{"n_layer": 12, "n_experts": 80, "d_expert": 144, "moe_layers": [0, 1, 2, 3, 4, 5, 6, 7, 8, 9, 10, 11], "normalize_top_k": false, "balance_loss": 0.00213, "vocab_size": 32000, "norm_eps": 1e-06, "tie_embeddings": true, "batch_tokens": [65536, 131072]}
Below are experts of layer 8 (counted from 0) of a mixture-of-experts language model. Rows are named router (the router's row for the expert), gate (a neuron's input weights, with its number), up (a neuron's input weights, with its number) and show model dimensions 0-255. Each number is 128 + 24 x the weight over its row's rms, rounded and kept within 0 to 255. Numbers have three digits each.
Before each expert's rows: a language model's description of what the expert responds to. This comes from a sample of Wikipedia text that the model never trained on.

# expert 14
Description: Opening parentheses and quotation marks before a parenthetical or quotation, such as (age 43), (JSmol), (98 kg), "Mack", plus slashes.
router:153124141097098107117115113154149170107146105119149215124122061094140127081126123119142132107119177108136147136114191137123126147192141098127138135148156112114117102140123115117117093153136142121115114156132111116135127169127141106124189108113115161146136104124143137115148158108123154121106131107111079110128147123144054105106097092132112167145120111140113089113117146140127127155149111130078145128110175086145097125153132102111105151131068164112125123132107168117085135101088129129156114132118117135141115172161154133140100130116129116135143113151127127155144131104132131118111112120120118095148113174108121095150098121193147138122107155208109108147113096159122129121112087141154144123078128116112165143118132115097131121132166136107124137118176113145099134142138147
gate1:070162108145136183145084094114141097131136110156155093139087127078187129097129124107099122141107121132122144167108098119130138117144138149155078114116163090115106116122117139093117146161164108141176144094125150137108162136126178113134155103140116120103114116147102103125116141118131143111097150149147184120113127156087163096143144164145121153158116118124173158139076139089107144127148125127158124145168112157158142096113089143126135122140119154122140119118099080148135142134157144142144083137170127150140139148140160108146137173117167145167162116161099105100129122108124166178096139102127150161141143092173120111109109117105151134114070131153158115098130104119121162140123088116118119087086120126126148112182123115121116129107135103115138143115139107161112139105119115
up1:160154118157141058125132133144163162069149154126093166108134136111112117120106118097121113132115148138115120142145149184151157136159135128128131134146157132122149146146175147112125122062088117140095115157120175117124071135137134167076095119138143167133132122139105113128137128135118111123135110125103092128150118108171151158141106109117102109115109105098123141142103150165154058117102119153141119117099105101113081123136162130121156147107120133108156102171135167092091097097122125131134136157086134073141123109084121167165113138144148150120144121078148164127108156126132103084157118177119093090116144102102143171117144144145089128125170141100151118146131144108141109112119129085154133127119149136151128118135153104139122113145126159168108118152111166122114144166146154
gate2:126121139124077123104120103074126131098132135087112115090155112102113130109123101106134125140097127130150157133147101155119139084127145103185111137127121132124138119132127120071143124093128156175117128130182112122133152097080150105143143119089129149144139128137126114146103144117163120168114115132131123096122171127142100116091124105101107127110109124114089146156093172141157127086123130118074112135159134145111096163137118099102149156101037154179124118157142137136097107172128136116139108155133117114134136138160139126143133136147112128106143126152121128162152157095111144143100130143148140112184122124114155130128131122121143115078110186150139154109138158079167137093077121151132098179118124164118182124117145124084172137121144146147135127137150099067162123151130117
up2:150174154131117161124117163143097114131152193113163122118144138071150103144152137121131126132162089148125132170127133121120143155167145094148133192165087137127147130144144139147076102148104119141112121138135122145137094158178112104149125134146112113134130162083112129091099125129122109151163112144118126117121100147136141167141159087146164126145088137090153119127098102134086117136131080104134122118109109131163136128119110134124132148133135070089111131074135102137132186121135136150123141111126170202167102138137091141093118165130118131151078099162155104103105139152137163120135104136109130126120137063110096120123087105117133124121144102134153125151143108125098134156139096145105090094132176140122110102139130114135138163153116162126125116081140139166145151140135106
gate3:173096106133093142138134132121139147129136189143154132127154108153133121123132144139126102132131145118118094084131158134093128133135071118100159147164109136131139092111141144110097130114100119131087099151140122136131114120138133122110124153165123104132126141162126165093109107098166108130125135176144152138148122103122149119033099121144103150144096102126099070094135116156108117126121143128127113126122168133173122122149117123149081149163122141177121104150188108165121103116121113136101087100110162097169143148139115125137092159143102089136148094116171145101140121169127130126101114116160114165150122131112144105131132145159170139171134128113094098096140103135140134118153094105159127086140169133149144141056100118161169134150114088100139162137135142168126119152148115
up3:114140092132140150065122097161112142128136085132142111141159130114097110157155078121112137145141130143111112119130101133186168079140156134118136126100149196124084139145134132114145116134163147165134113118133167116122136070141136109095120166111104143133152092118124140138143173123103156142124134132086149154101146152116111165127176183133113114104159113137172151108153145111155124122143099130156138100102122132104126099121158149130140102155140082100130099126102134158158117164102151138127158146159126108096133098111135143121148154101132109135140123097137148173106099131146175085148125152143120137125097098140115180109110119103098097157103152181165138104138125134145126109157136158142085126127155087138157128187112133085121086130120140161125117116128109098158141170103116
gate4:132155134111174180122118077139111116125138110137138127135127108116141092136091152127128121146085151180154129107181141114151200116152123109167122136133107082165111118130138082140141102147131113126150148110141101107143128126133123137141144122080119118133142095100144160137114108158062116107101087130138134132120143128137128087118151109106116148196150081114161156150086146103148149123129123113144091144105066149132138154109144153132095160136160129119142109069144136105153129088156082179108145140131155152171129155166126143161119097176136123091152130134157092112138120109119123144141132101094131132149135084139122148130139147085131120124097110118077177118124123084111152108141174109130138134139153125135131106157109099123118150116145128138151138132118158098126094169126153
up4:133091165194069163145122089126122096126119167133118138136122093116140128134186135150138137126192079093127144138091128142104135100136139153107136120149112109144124146163155175087069157141133140138124127151131122132095150132119097088161114111118101127129148105165147130129143135164115075146126124136135138074122092079148141105150155128124140115122116146103126100105102106119128154128134119155104121093114130103091114196123119106123158096100161118136112149167114108112078138123087155122104162127164125092112096134142151110126088138096133137131158171073174114113127157169146086105131095101137133125152122151099118143136095132143113102118162131110162145156115163160130122127131118172162132123117109093132155101089109146125142151147100125114127107155118111105129135121106133
gate5:124182150080125132133180162135135170130140114107152144110166107147154145108131100085148149111120158104145165116107182112091152117154112112121098159093166116133095084168125141135122115146124145106094093133085120102139144145129104159095152133113153147133109082099159160131105124106114110163086113135106089109119137132170115146132135110129137134162119112096073140148122139106155130144144135082113136107128130122123142119156073105160094164147143122083114123182121147111105116130099105114137138106120126141179100153154146121098164124117121126139106143120127137141098109125200111117125141161138111143130083127143106162099089099123135142101120145102107126139148147122140094086100104128138152121145146112176089090136158152129140113110142160097160134114139107066111113152089118
up5:091168105098119112181151113149124167124141099060122163116106075109136128061128108093115137076137173074124170120111155132118129109139116164113115115110137138132116074093148113137118083088152151169126154139105071136144160128116119166104112138145164134130124103129178118136130108120113138152093153123136089105114163115137150139100106121142130134126128160101125137139126157114136125156127166094129143153141083134102144117169126099136095124123115108121125110192123144171126119148127181098107140103140111173147128149133115087102144177116149142096173142130090139086132136100155110102129131118134131126133123146152139152086102115156120122130113154084098115152155130140175143121109114116167086119128141101102097124135132133139121123104129130147160120140120109091150140171150118
gate6:117129139096124138116124088105129122104140096107121112091157099111139112153168147160131144127142123069120111129132157116114123125140160161138154154091142168131115163124068144140161186119112155134107113133145124155139130121123132148143113148137150137131142131122159085160157112092135121170134122149122140094105111136141107093102104086116119124127169163093098161165111134111113164174134145110109115109065112113131109127157153108139133118147127103160105086117139124095096141138114164105101120110110157153155091160119159131141119192134157120108103129128106170151150115123133119110113148126081127144119098134100121175101148178099108123113139184153150123111191119146096111088184124121105148129134132135146151155138148086140184124089132137055151150121138139130113111133118128
up6:142144130167094128109152131117101143158077169113133165128134190158104145114091125093116086172083099197112105109132089155153094099123097101108140104158137092177152127152152130146099088127129107126138163156121124113113125148129094093155149103123134116127113156094128154080118161139120139122124137141148109131140131126099168141127150169133124158132111136145148145113137134151153124107098103153151129115170147117124192150094084166143119114143131172108141160131082122168143127128153112146129101145084094102128150124139120159142122092127129123145160139100153096073106185119111105146110138136153089121097121126166128100127139117153163128116159125120147130107107138132145108177115130144135135139124129138128120128155118171108094101104133127175087077126155133120155131137125159
gate7:151130153094108111082124133096137128136144124153165125097135116105130179123106168135129090111123141094112150153109186141138176135122162118109142140108159125137190109114103111152102100157147147087112140111101105118151103110117103167157184133122100124140120149129139173125132127112119122116119153084122131096109122098113115152127152171109109114140138141118150089152122181096085135134143087109105115123060156144104176134112106095166145170120137157097102151146150121122118131163116137089141149114070139144099147141108132108106143149135118081151119113153100094146161104154096130099122104164120141158125124152147149102131155097151094179122165132114099088116094165091128133119142140164123126135102121105116122171140143112147096120169090127097173138130141120143119128130135142
up7:113110103136110148134147137107110103121120146115109114119132118133111120143100122133136162140167155179135107154155079121093067118129115106158128103157075114108087139150156127089125131130164119137149109136091111108143160155108116084095053118090138114105123115125129120162129150150101122095127099135163129150132149178129129161105121085139125136128120124158123152097145092143171133121147109104164147134154070107178136131171141149124112111127098141134158091135117093102109154139132100169142115142141143110114126155143101145128136127107131140111150140137117171128129112090149111154147148119145074099127141060131118149140126111085183097171121134143133153112125072142105126129152140093133173074169118176133127115116105149087162121129113123168125130156128141145134155092116126
gate8:108129134103124137117093096115143152122107083117112120112135173092110123148076130136117121133129133119111103104127114146168117166163144132100079161137114105135137147098135102139196100120115117153151114143108134111155169117124142155126129128103147130099123181126129138153100120156100121156173093146115116173121122142112119110159118111143115111122110168098116136167132155126118136126150123066134084135111141112149125114160101140127166125110092125099159118132098104138080148114107116181115106128133118085094111158197152103110084108134124110181157127154140135109137119112139134128096149127130120128104113128117111095119087145080118119136109125165190166113167129159076113167154121117155133119182129138139116147144133153132136166140205117120134153138078127129082120122120125
up8:148100129137137083192137078110137130133112156097119134074113126131098119163099110176098113156111112144125137143130133099204124154143126155141098116121112117147133153104131142123109131118179140138147156108122164140172121107105143124143147137066168110147120177097133126144147087127129158145139118164133150119149178133120114137102146104183107087045093101114119094146125116158119094121172116095137111130077129167104136115136093146158125123150063120109149101121115115159093138083108120125080121089113114130140119179125131119094107115161139126115119085129120121123119115097115133069138097129156101120109109139115142149138131137112133157137140138139132125096172141098149122110094134119122113114127124118125123140160132168122148131161149134108146151141106124133082132168119127
gate9:153098133154141141135134153108138178149130101145164116110147143097120146155150109145139136113152144121124145105140091160068129112144139116110093138109101080132138145134151145156084164149131109104139146144147107136148141147135151121157099086134102107103116100164164127149093152112113159110086153114103132114107157100151125145114095090080122128091136121093145118133148142154104105130142086118114133141133088148164091163136137134110109147138084114146091172105156140090109164096163151109138171085117102121111138158118123106166145146103141166089114132174100144175117133174136089121110147106129110128155092143200148111116160125103131131100102136130144094117156103155111095099114127100142111114104128117148110135100146112145152145106193133115119154108134104108077118121136159
up9:104134111155099168131108103087153125140185095145111114112124140063128140157134153134134135145108155100117164140114145141130147150184138116105131155141120104110135125115094119145113161117160157086146143087115152120125178100159125192115143090121121119139122153128146107133102088091116120100119093122125130122149104128138116170147083104119081118175148135146106092173152104120125134134110122083122122081156100133145159134120140116107100132159137127137134083140131126129093120113136116109119143111069107150165146156166174090134128143138079183090113093120137129164114130133121123141109151156137145141112147097112110110116126084103121117093111160124135127161126155154162073113128114151096090101155129125136150111117138096083153087135165148138130121081131130156150130136142166
gate10:101124106125144096168135128092135121128141130167131147137117127131056103144120115125071086071116110123096121174133112120167118070109111112109134112112149121151125166100138154127189151128109120137147119104119150157141140130144101139128148096074127090168126163098123122169138161097132137097175142118101104108126112166141136139123148160146140138168136130115115136167096148135134088156127137136131159151112124156123081095137117125131148180134122145119141105132105091151094159139145127153119146155123158133106104145128098102169116100090164123112114153154172142111108118182079099078160142149131106137110089158145157148126142120089117142160113125130075131093136102130137116152164143185133125107149101128137153106114104141126125163149150098136157140148116123142107121083128144
up10:087116120132143111123180153099139129119105118107113096153128134104159103122120099121110159125155102102133117122125111094089119118088126112180129119139072173091152122090160115121158131144125185123147140100136085120154146123135112143097117197178124132130137133107182128127118091143198104128134133123171148175112148139137096133149096086143118088116137148145153132114139092112122140097124130119108096147122099124133130121124139153125097140141138111167141081095094139116142064106140126109145158122121131129128177144130129133113133118152088185074108113132109111108111112168113162091121143115129146148155172117096125087168157160154087104116108093125162134123117099101122085114133088118113131126126113155106119129102119150132120145091109125137116129103106105122148109146109177
gate11:123122150108166132172148171128120109124102116108167153118106094088122151144113142146150072106148143126138156134117078181097123182151150139149139207134111112130105134147110148134145143147124113148130125159143120123142122104109130134131119122091103111130154103139132136099135134138119126057080123139143094142150106147136172129137122137173182159119121112130136127134126096131097162132187100128178139103093104139117159113120091105140131153101097113129138071100142137057157139132143149091109151129143160114126124169115102163111086138126084149142124134155131136123157093134113126142163111111140137135136100127121155139169131139136123141146144146163130134170148150114126140110117112104087163133122097117117141155116107168135138170154191124115070129118146122084093128140114134
up11:125124119120100146106128063110157161107152093100158138114139137126125117121130117079121171156123121132133118156151133106132132134133133122147160088097133122110131126111140106117145141153141107159084134123128145138150153144117149138123156176156129165135103113125141157119126123115109113172140098120107162073099121131134101152122095096096094129143128169125127109114097183155128101128109167144154127086135152150141117147133161168117132082116070110108135193132132090228132152127096163202119134127116103108121170131145169107124161121109132126127112146124140123137117146116144090154130100130097109127125129111122141099147101123108150127088073135139104140083105094136141153128120149142132115124143159126126116136130159108154107105139090144124178092112150120167113087137179156
gate12:119101151071102125113117126127129144137146104102136110128177094098130144124129134119137077162162118087150127137070124100141130132157143141110115155107144143126124130152146125166133134115149155117123104128151070116114142117075136139094124137123136139124143094130114129106130102121076147162158143138122154134137101128135070129147097087138092135118145126173133076149137121125104148121130128080111113131095111148089130111100185098142166120175120108087146144149111113185142076141089124106118088130120080131118116120116153109095124146143157115114164136118113148126163168139155093128119142165157169142145169157107125149159100138166151141116147138140117093126133147113166110159110167132089111154117161128102117077103109111114120102175119133144133163134127122125127109089068163
up12:151121095125129150132128143170121113157147136120150101136146111134167137123130163114088135116144154107116137159148137102158145148156118129113142113127167165132116127142117120155132143146079147196134089099147111097072150093090090175119102122099113109054136130133135154127159079114127087152126097157123100121103149133147135148099091085157127101117139129129136108177110102152114097108123136099120143148119086123148135135132134164125151104166098151113138148121108089117179132143160114094144154091148098113123065078134116136148147136144137168152151134116153104153116139124109142126126165128116157141140147158116130089154125106179144140168127118083092102115152118129142158161113118095136145145112154119094141102090172166097130111114133154126139130084146153154141126094140150
gate13:160091119136131200134108092127100142113159138129140138114121141102122120125140132136122168148105127147146141147161121126126127127152129098112099120117152080138147183118115080108110096155135154094164129129107155113131111096108129146113130112089180128143135152108147111116118170084125143136144138121132131114141118149074169090120123128151107041108108175199136175143126095086083106139111095099146141161121123119148125132160141152121147122129101130135141109144129118092138127074152088154129148123127162175135131089124134127099105151164148115132117130164108112089119117139147105152093129115127159121132098128118134138099133091138075138148148139117097111154115106159122102139108098154165130144102122125126137147133148190145133104117117151092138147182119164110140082165141151
up13:114144139207160137132159143131139113107102114138129133139114123118115112129101188107138081146106141124109150089114104132141140107112117130199135133120090131155078081121126144127121108114134099184117123128116133127126112161183134128098139122158110129104129086154146110135117119154102128113137133160091125122107140113131113151132128144150143197142162085089130143166136168165155133107128193139137106142151127142101112098104115138109121126136140144134110127095131117157126166129121150142151132190125121090119101157126115149133138120090079143112140156095091157163148151140120154099135112117094103118133175131122136129134115144086173134121113121123167130112125106090126088110150161136125119111128101134127136098146095152119141121170130120157125063067136110130152180080115107
gate14:145099099161141144120106106130146150123091128118156139135105147096135148121119150102120123170156141117114113137120141099127121189147103100124136122136161105110139144138115136135109121079138157114112157097112140124118117134144140116097120122100127125112137126157139132159101159107130129089146128094137133183128148141141139161150147181142139131105145089097117149138146129159094112162165128201146112126134106126152116123115132165119150152162119164166148160108169162116143165146146097131130096098111123114111144151122133181151141074111113107149153121072104139127093145163112153133213105184147113133110121123119142075128083125153131136103109080124129137117138141076142148131129123139160130141173117110142120125170156137162113128183132097108094130125095098141068134173113107
up14:102177134135146143097149154107120097132172141153121118121145123179124107138123121128100117109151124158122114145117102148117106091123137118148114154124104143092126143119121165123157155147094095152113078142135121122160118114139141128188093119133142130158121154155121105104131139167147127139119111134113100077127113080099148109128130051157141120119139135155132113135107110111153155109107123065113126149114179179145112108165091108120182136146164108147133133123132099112127119112156148118155161136163125093144118071132112112115123156127095127102134121169145120159146122113118147098057156094112116103126151129167111128142131129096129076175196145131119129130096156178120126146133172095113131114062110139144104119097138102107124102109156149135093107153140141136148148110126122
gate15:120113121147149150131123101119143107111115151156138111125086154098127141145140148147137112127110106130159124149126115136160162091143142144119113130152145180177089129140137114136136120143165130131113136092093157080135109113128146124139129165106091189151147118121125126105156098165157115104123089145105163121149100109120139124166149113103169121126176138152137169088129134103138094141143145101140108121158136142055142106136087105080108156067160155145112118114113109074154100117143083136126119109120167150169102126115120168118117149133104135117106117140109116144125110117111138087119133099181156133143139150197127130127104122154150100108097126134085157105146139179132109127089148130117119119105166130090136146108131081123150140171065100122100127120126162161121120154124105
up15:153117151119114123120114135127092136117172119157147150129177091098142142135104123105110132129135154151095119084126167143081107113116103128179119117110112065120161119092114120143119107107115142114172137136118101169097152160093108125104088122109138048109122134149141106111135131082101169150139133126119094132101146151112113144082113118168115142122094103143128120152100136162159135090145109157115130128141129116184116148130172142146154099152107137111115135131125145161079148128122127113117098133119119101115161124164166088158144127131145153138104124086150143100158153125126109157144074133109114127119119097045145124104113134116141166145138157110122117143120110127088122132181105125175156128172131162116154133148130148146125116094178135146139121109108119146110150147142183
gate16:108147179123089142093101120109154118108165085126157109158116105111120136110105134122077150114135125087138148132097135153145128143118112104169113101093151119111178181114123129134071109089116110127149134157096093120161132132111157095129157121151107095141100121114130096071161138114127112125165109127141100129121123164166146098117134139121114149118157116070083147133093093146120146098122080134155084100140187152115118116176091151109116123125108121114137145084115118128120145175128159133166102098113140154128116115124171128151154141154138118149143106118167118142146120082115118132150129098132119116126155136085140112135101142114072140137145176174122129150136117124086112133129106137175165108134109141100132124141120152130151137167167123116112117093165132116125126174158164
up16:108145153104097132117118200149135124132122156152113135119136128107085143163113151158129174136137111110117125151113125142143133144178116142134107099100110090134150120127115176126160113174101116134174149129099153120132156139125163090113125150127108136119142084094123168151153115134119155077154152136122090143159129146143103125119130178117146139140087132126148154122107125137158137156142093127142095114143108110125153137181143133115124098071057114097104125131125158109134133146143169103099127119126107134153091115105145127135108133153173113193135151057122110110117096109129136139106132136138132125096110124130127115120125143154117111181115153135120111147134111159140139142155101152157183156131120134158104078111113173158164063127078101086120133134142167132155114127125152
gate17:099162132154093126076123142125059089111114131109123174114109118128161132103154117131095094146142083139114162130125125100148172096121069121131109121123165142089150138125108141101127121162076148156154132153133105106123138154099138126125147131142114124107152158136130134113100115138117138130106117107120134146159099116156076115084127116136134116143150118072150153147131128169148137158144155148137088122117110134124140093135133121142101079138138142127143153107121126143121154110115124083190126154103085160136144175152121124125135177148122155130183101094122132103146155170147120124130095122109145082130136129121088110143111095155166168110098112148159091101145107119144105145117123157117090085131123143095130112148112098077115170147115127124162177077101122127120154093147133
up17:130098131107104134169084128126132179109129112093096098137154122172123084138172135107085092119078136092153093146145131101073142140122104052178127131109132157137118127105138127171143139112130126145101142115129112170151167129157115119171142159080144133176128116119148108143171095122095131172136156102132158161146135120140133118159088124119107112092127125150115138140128164099131154158124135109095139114152075146100107129159130126159107140116153131135120137155152166120100118132149150112129126164152129143154147111124110107124110129131145099118099149138156125149114092148106116066109142119168158141169123143169168171139145098121136148128126152118116133109137163109113160117145085143127123168156116154089128104145111157094150142148129109115117132183121157165133082146141121
gate18:139119125135113110119152113153136146142092087138167121096094146106114119172105111105141139153121097142119105098140141127152122111123117161132153079124086142103075129142073089094156120120109088151113154156167143144126135125078123114103155130091136156100171145141085148139124112148142124145143154078110135116126098163142124135117096151097145124119118135132113127132098173127180116127150110127132087138105147125118099134137126153144141139134118124172128107076127114144144137157133179093097108133153099127136159127161131197097097164129093169158139154128109173112164100136187141172146114122111132117107103126137154137135143150111101099119119126137109175110136122130141133104192131104165158147116133108125129170127108089083158103098167139147142147165135147124110149140162161
up18:101110145139125136128123146118098139152108099143163149098155105113122106159130151107133164087130134114086098123124094104089110121154081107155127088146115137131115153107107119158105129167129127128169155136074131065142139127101118122157105182172104108106157129143118197118133066120099145131165137134158122137109122114132097099099156114139128172124121128125156105127098125096122128147155111080136134080116113180121157115166121141141138134161143117153145186128128139123128142162118117147122126106161150113115119101143153092130118134146131082129132080128161133142142172128131120124143119126126140142127148078168121125119116137111151146112104122147110141112158136148144163070142109133109160144124091105126147099102141176054112121096142082174131141146139150128170117164136161
gate19:151087144155124147106109133134083149147160174150061157107130164146159124160144153124111117111104119077106135156136121128121134084109104106094102152114120119148115150154087102113126144166143088092146096124130128156139131139141130150135155130122153154136105102133127105186130126164139102125162148085138154132138163172122126120133174123147171129112165152154106097110141128134145176129118102149123149164148110104108112098100127107119133122122135143115116161153150124138134133145132147107062100163141099102138138106121126174080103144142130139150141127155138141143077147119175139143107129105119125108139094167137138072112131120134102135132175159158081153147111143102095144137144143128140119129106101144137173148126129155162137129106102142021115131141154100136129133105107123
up19:099158143098144153160136084137143123106101090126115088172123127110139133117134136115141136144172146124124123106128141144160140164142182169107127127137124150175135081136165125081133154101180108142103137112135104100097129116118136075131158131168129089169121131133121133124117135112151132112122111129145148126100076152097145092117119120088074122108080131098128122116113148134128092112124119117162124108126139119150086133185166144150117087107135133130071080089128157111162133130121143149128127096159106140122166139153114111146144101132144118137102174130083132144175138117110080115113083117149163143115150090099147188152122134106131093155181125137156168127148135151148098095130122104158132157142120112124127118111133101155161103134133145124148115115091131098138145096165089
gate20:177156165132078178138084138130144114105135115145105140098098125127148135105136125123125122104125153159153116126159172130135116164111131134100157114143108143117111154165123120138112162139157162128093106148111154115120121113148148088113130125178138106099138113150128151112105116153166163146144137148125107107135100108117131125121108126177093139148143124144126123148115154152139098130126120135149146150120128105147138120097155105101160114137069135119156152153121151131157146124153164115110160159159136132122097077071143125129128147065133130109123100129138117139138171120128111102117101113084086141147160112165200117155162137139160152112134165155131115104080090120155109187094150097084121111109072129124142154166145098084128150102097127123156110112103096147115119091126177
up20:146140164114100139166093111109139103116140139146135112137095102128130123073142087125114107119164157147106145151137116106108121150134108097111148126124120140139122100160157092148104138105159147083136131150073152183138136111138148063134104128156109138120131125127120136137117149108132109153138125163136143105131088165125111135150141136198125154106121145111161119128159152109136113160158132096095167122074111122093123130124135122083143107155079163137091153160134081120131124133132132111183141113146147111156142102098129128130105125115147103105132100167131131123140180117133111092100133143118132134130117084111172145131138171135180145152165115144168099139109076096158165130105121127114102107087090130129123135138143158107090100094113110154194108139136113122141147106100181
gate21:140100148169071163105150160107085160110135099146098147103103170130177153131170118113111098155120152145168098131096146092104127100142120146166118160091161117129157111130128140151112098100136133113131111143136132120156168131128136124145124105193145158114142163126130171165097125112155077137157130093149130110115151120133101159139103141143129171132138132124108117129185116097119169149152138112105161128131139159151139156096128112163120139153127111128091175144128115124087147095147146119146090164143111138142103123172107118094099146111144136138088118133107151119133109121124127108126114118090117104131100165106064114103125086122146095111122109111123091096094090145114132122096154117165132076123135127090124111126090092106132137117137095121158154113166141161136125129110178
up21:120095111107154097157076107093167132143128122130083122119129082135097107113100130124145148129154127144140152084132110177149139134123128095115127087153132123155107151131144111114168191126137141154152108108133136130098137125146124170129133149101140093126145076174132060121148177166118166092100110138118163132170132169100147106136137095118134090148116102135167133123127130160118102107103165099127146127118127087089122098180145113121120115121137107068158079097115141113118111118144113128152132149118100116116144100091118147173152123133129126152162104096078136138114153122142124123154136145106133130123119091146154148116096154156119152176121135159141151151120132167163157119131125143128055152137144135140123132135155100103100133107124137128177107190099095135145124122125119
gate22:175117111123088147130099161155158171137135151167136152107153081151147148138145151133140139150102137132145126157109135113125103128152128130127128134121148142162118112166138146108141106145105126112147103119142125113122111136165122128139159121116190109121147138125142126176122105132095175110099115117169138141136149157090114180105155132112124089117152155087173070062173133143155120157142134122087153153120119096110137139110125129098146169163135128114124113153113149152084156129146096138108136137130147133150084112132193145117116089178117134168115176079112160107092097165175146132144140138106145127151117147117114117112130121101107121159129132116142127131109117177143162139149151147103109116128124104161132165100171124142097100146124167130138121143158074134096125076156152
up22:155138109142105129087089165174091148120129149134107123138122111107140141149105143131129141135155093101125139120155130150169153152120119123138107142120145124164158112125134132153121129166127143178165137152129127130087144147133088119132105081117130112168169134182111158114095135076086117136131147121109132110116108158127116159100189139136152104117126092109110151143117117174139101154131110111124116125119139159115090099127130092092150142107112156138069129150102124119109098131143094102120117111156115130141131169120132148133105056111106139114152104144096088099136110139121130093179152151084113186072140149132063158132077130116167161114153121122122120121146123138139148108117146111102176081159146159135112142167135121147153168123122131100133089120091122134109154111111132
gate23:133128141136107114091100129136159161145127147102129142100132140081131092129138152097138131103145123087108155143073112118137160125143139124147139143183127152118075141167167114107120123175146124138173147111128119137125116178130116151111117125119112133112106146160101083070197118123082143122157137103150159160110154108122179142121121101142085147094116136072130118107142089159125109142136157110142135157127115063129119109133069124125111142141126112116106085167150127103138149092090132141115090115091118131150160129126116138139105144172187155154106127119088147125130122152094110118123128104104112122162123116132098121149116135123106172145131116144149119178120098130145171159127099114090124117103105107108159149175096106133098114116164129114110130118106099104090106114130112
up23:124114106133126172125077097149099131147121134124134128132095115140141117115150139098134129113125129111149143161093142079130128089153157134140117132143092220161111116151155129119143113154123158075172113137118175170168114135101114143129147128133140128184128152159091102139140111121114162152139146100108136153175112122106155128123146106134100164097147149124111109114116093148141102165101135118125141154136151104115080138152145115112156127169103115149127147183147122145065128088103125143130099123107154127139108149157117160143108139163171144162121177122121114129110133179116122141142111105145138165149112111097102146145119121092116156103116173138123137109155162148125142105115107132111147147128134093122151164150090146095079159122132191135102116172094115145123096142119165
gate24:121119094117118121130161140138093126140125095151173203127142098108122146172102162099093168138179143133121107094138113129096114134111153112153100099105125097128153074109125124128157117115121116086147086119132132124130131139145156110129116131155148100090130158091110130145137107156125147140088122136130114127078123122087095136129107134146148150123160144115168161167153121111112131054119147143104100134155154123170112135115154176132113186131142148162147143109170158105151128136097132127103101119111100130118154124103071097093152124161093103155145131142159119128115122170135120153119161149174143132134096152169149106093103122096149140158130095092081128114122118140105141154102138141127108130106114161176126101131120147138093104110148138118095147081122111130119134153158094
up24:135187136092146118132118180125126109143153060135173191141113119103113153141110187113143150135173138137154128165110130128132125136127170101116153081109123091123106120142124108132122091188102134115153130110100121163155073140152160147134141136164135088122127147088115142110110143160079149121101102165130076127095160156110095122135070134131123127119101145137097141148159136108121137076103161133133147121171130118086149108122142149120097154116113121138160135093161089116122145106135136129102083163103129116102106131125122126114146088148152119106112114126151112143080119150155120131120137168158140171087107129156127124150095153142129119127153125119111110125146105159152174156100104147157156130100124161123097146130119120114119154141151150109100134091112118106139176129126113
gate25:119127158114154104097139127147154111120102155141102124184121098122138142092099145118092155092176109118140148125182155139112155118145108180144106139138124159092153113108105151096179104104162170111145152157100121141106130134114118130106149108131184089108132126131127133104143141143136123172091132166124159097105085100170111134156118138132128137113153092101123121159148101139126095163114140138100104104143085117133114157089101094130143169131121134129125134097101101089097141114154104152138130131113127111154123108136134109162084141139136138141150126085141157124130133150138105109118109120147087095133172099119148099151146121166155106110140169210123146148131113118167161106135134138124090135142102070132131147110117134109141124166152103128136144072168134138104131135135190
up25:127125124144110127126138157128122161152166149132131160131106123122151115143140135165133102161099129140111136101135121144113160119141129075093143131121160128145074099097131116056128170096125145105129176114147150119126194097165118123175131150142082127130122133131099109100153131159128130122171129097117119164140127119110132136106130114092156131121155140115138110170144144132132110119163101130156099125092130135091143124100112176104126129126151160126069094114109154139150136150090167109123142106150131116138085132119127181109121113129138114165140149178166096112119097112117137083147157142086179167106141092156123147141161087138122117101107126119138101122155121120090119116149127080123087156116145137101042130128140145123120089138128079138090155130139156140132161110154113
gate26:134133114127144145112094137161140140109139138148147156109116111106149167096143117123131143123101098129139123128149070148124149165103132139139126129151144126131108122122107136170134173104131134150159153108139152135144125146170122075137136132115118117132129116111166121119118103101149155118111111159149120177166093121090141110156150093098114211141148146137133113116095159084127121155102177146131107137103130120153121148111189097106171158135091123097120143109130109110088088106132142143163142118141159120070161135129094111121153127132139135143118107078159101084136175166144079125143129135138114127114103129130132127146154149154148149143100157135159138137133114151097146126098126146150134138077133175156135187138133104172148178131122105133054121107083117129082141121097117
up26:122150117118149146101122116096133133144143164174143111130125120103144137085170131139112157175072142155123098141125114165145114141083132156128101142138139090174131113135118136116116091110135164149138127144134136144116122146151108119133087099100136106136136133108147129124149159111144106092099151174150123178139097104080144116139128106124123164164155147143140177097100166076125141173096174128129119146118150144140172111117159118116162108129124105123141134132169121120100121114157136115142120140098132112093112138095143128132146092144125172175120129109184112131110170133134124102157138137142158133110085122135135135156145117174111151147104110064141150130128118133125174104097116141159126140086130151143129195177162116133118155148136119151087147096064104120098094102128094
gate27:100156112168118118157103126098188108097045119124143137144093115149108113107121123148127143099111149140138136106131128151110107123169100177106174115108132122155113129126167130138150124109098117129094133126160124103139098120133162112106108158131178134152130132114135122118113132102126091164154114111144125104110099104144161098156112142161111113117159155118114118108109123128118134112109095114113113124160137125101143140146112131147157107122115106103115109152144128143156116119113158125155111116121126090130156209147156115130136118078167114158128119095133108158156137148153158151133105177133076119096150100084119141185147139157181124119119151104137164140113100144123202094150091115096128172100130098149135144107132159104116144117120105140163133140148113124124046152136133
up27:129111111135128115135172140106051128130145086133091055146171102115134127154091137107131175169167067111106152107081134158178137145165099123123121129142104142112129091148110150159109154151164148131115121138135153114120133071134141103122144118137103115132155086146111143134110087184134197135118074159115130157110112147097156110162144076128131119140145145136120110126178123090104141139162129105121136106166108193176130124153114154142145129141170118131127077171100110137133117104129109108114121151098174128112149099090092104121132148118123122130117139109080115112123123121129131107143119137123157141086151126162147141140141089096119141143135125126165120137176104134124104129161146143128118138120115145128149138108141113138151122126091135151130147116152159145133130142131151